{"hidden_act": "gelu", "normalize_top_k": true, "balance_loss": 0.0009, "balance_bias": true, "lr_router": 0.000708, "norm_eps": 1e-06, "attn_scale": 0.0884, "init_std_qkv": 0.0271, "init_std_up": 0.0271, "lr_head": 0.00423, "warmup_steps": 200, "decay_fraction": 1.0}
Below are experts of layer 2 (counted from 0) of a mixture-of-experts language model. Rows are named router (the router's row for the expert) and show model dimensions 0-79. Each number is 500 + 25 x the weight over its row's rms, rounded and kept within 0 to 999. Numbers have three digits each.
After each expert's rows: "mostly gets" lists some tokens that are sent to it at least half of the time. This comes from a sample of Wikipedia text that the model never trained on.

# expert 24
router:481492524486427520545477501514531512518523493490453548480485526523525477496529505502475522523549522478511523517522499493478471463507502508541533501504492501517489546523462482537510520498475483512492509491498484506514490452506500525473479481
mostly gets: " City", " University", " County", " State", " York", " House"

# expert 8
router:500483472511449495501441503496518511495509523481482517519481502479503504500532538446490573472536471519520500498497493498497467539515519505526511497496482469540515481504537462489474513487507511520541496500509539511499475471502496467491487520
mostly gets: " that", " which", " –", " who", " —", " when"

# expert 0
router:502426533439455499517493487508568543490520504483493525489492520482499509497495499517485516543519528508487515507516498468525490499482547524505522511481462493560500531484508475519508490539494459532476518473527485522523478456528508523480510505
mostly gets: " James", "ley", " Michael", " Robert", " Thomas", " Smith"

# expert 16
router:481527498503442492505452452444513502459498513492477508477534480522504500504538502488476524476521514528497525502533515479503512465525490529490522509516528472503524480530531468502480491517534507527536506454477518505534495439515489481482471489
mostly gets: " Kh", "j", "iy", "abad", "č", " Kab"

# expert 18
router:499460486493439508539454503511552532484526488469465523501469500533506487488528499459472524493518520497519502514494505532517487452490510524511514492561475497525523507494498476498509503483497519537480541491511524527503494473541518488461465492
mostly gets: " the", " The", " a", "'s", " his", "The"

# expert 12
router:493477505492503500470450477478531500504499520460468529486461480532495466457543545467486538513531544458510482479513478485520532493492514495505518463515463512522482503472511490514476490485519505515499521485466496544513492476520508485483494510
mostly gets: " by", " with", " American", "ist", "st", " former"

# expert 1
router:539495498477486502546449481474509513468538521509447518469519499537482492486545511510466525499511525476454530455566517515523513484501510507550485518520519485535482483473485486538462530477525505474486520503510458544511499512505496494468460532
mostly gets: " to", " for", " from", " into", " after", " over"

# expert 27
router:485498507482494518498462478512531517494508530485469459512470516520521455507526485492473502496522514529517497504531487506531520494529493539528495502509525510523502529500512479507455534501516493511508525476543500548520519493550508471461477497
mostly gets: " in", ".", "s.", " In", "In", ")."

# expert 11
router:529460515488488515531459497532513525487506485515483521500500515524504484497524501465490540487558539462524523512508502491493522487496498524484495525513504499503486544512468489492487502496508499480504524458519496509505514485530536509475443478
mostly gets: ",", "s,", "),", "a,", "e,", "er,"

# expert 2
router:453468493400500524494459507532509506492521506517508501481477555492494480512541510477479506505500534463493521486515518535541503462488526531507487479547509456517489460505551498493489478497499443496481546535523513468541500483500467522485510467
mostly gets: " Joe", " Win", " Los", " Har", " Jack", " Frank"

# expert 31
router:482485474483448519505472517511536497514522517459483538493487512486519475535542505479494508503510520500516526492559473501503530496523511531509499475506504476524516510528481489507490515479517501480538514481503525508526489517521496505514477497
mostly gets: " It", " there", " There", " Cup", "U", "MA"

# expert 17
router:467523483485484501500483475475515519501473517498470515521517488531502485498516491478482521484502522486486536525510519494480509467473526530528494509563485489503463495491433462508504528497470531493499477468531499489515502466526503484476506491
mostly gets: " an", " also", "od", " An", "ia", "ina"

# expert 23
router:507503494487426477524482480498527499448554504484435538487514494524516504481538553463488493473509512454528502496530483459498518460526485505500537498514435504530480505491469467497504515441500522493447487457524515533516503464521501475500461516
mostly gets: "°", " TV", " DF", " #", "_", " JPN"

# expert 13
router:525493480511505536520505482535540491502499488488493509439487474491531470534520521505480508479513558491535506487515542535493494495493530511506532514559479523547528537525499494502476500536480493495485509531520506523501468506494499500440484505
mostly gets: "==", "===", " =", " ==", " ===", "\n"

# expert 3
router:465494468500473524538483513484492535434515513505466545483508507480491485473541519458492541488526519489529537457536484517518515483526529491571545497534496527531512502473470479518476513507484540528469475490507504519534534469501511497508468454
mostly gets: " (", "/", " \"", "(", " (C", " (S"

# expert 4
router:502513488470514504497468487491523483483502508489465507483523518505495523538538554516480536521508501518484483485525506470505522458492501513505506457487503504528502539508480503519479491505506506498504542473530491531550498484503494515476499476
mostly gets: " ", " Votes", " %", " (0)", " Candidate", " Turnout"

# expert 28
router:508504503485476537531476486479493473505509485445473521491518443478510499485538498498519501486530562527498507502510535510474511469519504533497575495527487557503477524477506502497485516497518540520442540484505517510508491514483500475444504534
mostly gets: "o", "i", "u", "a", "ang", "h"

# expert 21
router:516479527492504525487483494502535480457496461486474481458495498478497485493532524506456503511508503509513518476483529475498522500497508512534492505505485482519489504493478469464474506505545510468513494524530480531556495474511492486476475499
mostly gets: " of", " de", ":", "s:", " 2:", " 3:"

# expert 10
router:526487494467514493492456501490524513510486489475518530495521487483484502511549513484496530497497520504475466524515482521560510480518542515495476497518506485516486530547491492559456492444487490498519559503511537533532529477529515468493488485
mostly gets: " film", " team", " game", " Cup", " album", " player"

# expert 30
router:502466510488542497511490490500516515491519491519506490508496470514427517513519486475462571506524536517493503492522524518509520511455539537534471495533525482528483483476511451549518440474496541537456558484521525509527451464523482486490485508
mostly gets: " has", " had", " have", " years", " year", " well"

# expert 7
router:498519512481498510511461492489536516488517500514432516467493527505489465473526522447494501494501529503537507504499496507507489465518502498521509523532481499506475489484482465486506487485497499512498571504507513510517496470496527490530472509
mostly gets: " public", " school", " service", " station", " company", " information"

# expert 22
router:514469468500466500486472490500507508441500515506486493465507531490491452508545533490502514503513530506492493496478519488527494487534509497527527476528461512503501493485487446538496522483509522485511493496542473544491529469487471457475445549
mostly gets: " 4", " New", " 5", " 6", " 0", " 10"

# expert 25
router:469467502493485486564444498513544544475562480486484545480534509492522501562520508487492503470530536457473543494533523505490478519488571497509502515509500452559494494442475472521493517508526482493509543508513515524524524524508530484497487493
mostly gets: " up", " out", "ing", " part", "ated", "ed"

# expert 14
router:474467492465476511496486474510492489491504515500509506513471538549487448469525496496473517500540559471469511488514544524535502510492507529530499479556521539532509517471474498521508509471551490522530551470558493509523525507487488526460478493
mostly gets: " |", " /", "};", "|---|---|---|---|---|---|", " Country:", "|---|---|---|---|---|"

# expert 9
router:484494478474474509495453483495516513512498527464483523504523451502455504497518552438458527476498512493502506503519505497520505497524494517502469469519497490523453510528493508503507539474526486491522506472508474550513495462464541480456473523
mostly gets: "-", ".8", "—", ".3", " •", ".0"

# expert 29
router:517495476486492510520465465471517517530543478484478504499505536503514479484517505512457518492542530521526493517514546497511545499508501516488519509551492482525478505511513462517483510509467559513498506483493532511493510487498501490485434506
mostly gets: "|", " he", " his", " He", " her", "="

# expert 26
router:517496488492479507532497480518545516490516498498468480490514504561540468503515539487459518485512540500510512492563448514488532473504482536505500498489485501516498492490481491521485529463519491500508516513517491525475496511501518517466459538
mostly gets: " m", "5", "2", "1", "8", "6"

# expert 20
router:485471517466510526530497496460526468486527502446478552477513439531486513485521513507461528493493531476486495516505488482482507508508517543545526494520481484547459500501484468510508493496495529541498499491535436508530507474480520474495475521
mostly gets: " is", " was", ";", " be", " were", " are"

# expert 15
router:472496509487487479522512501507516508496480494498460542449493488468508518481502519533517547501520505491515490502563482523519505511467527524518532519521504474524515502471511457502489514470508489485470535521544489527563515435488555524506482488
mostly gets: "qu", " \"S", " \"C", " \"M", " \"A", " \"H"

# expert 6
router:499479496511473502529466497468497518470541463504498508498506505473482523521533517466457558519541524486520500498501506471511498472491533514526505498500494536542520473488484499525499508488488551505509474463498514487520522491536479490510477489
mostly gets: "ical", " town", " List", " structure", "ological", "Scientific"

# expert 5
router:492494484470475521491487514478534506484510524480461474496491469515522496489515547487485500464527490530493516483526529465523519481476503503497470480533498504517444478487515492517493475516487519523510533525539503530518501490521515454473489499
mostly gets: " and", " or", " but", " &", " would", " more"

# expert 19
router:481488463479465485527492464469506507472469509520491478481488434544504485506512521511468508518494527514491503517546542478527491520498494542508486486538493561527500509484485484517475505484521497495544504450509505488499522455501462527508469518
mostly gets: " at", "c", "b", " At", " M", " c"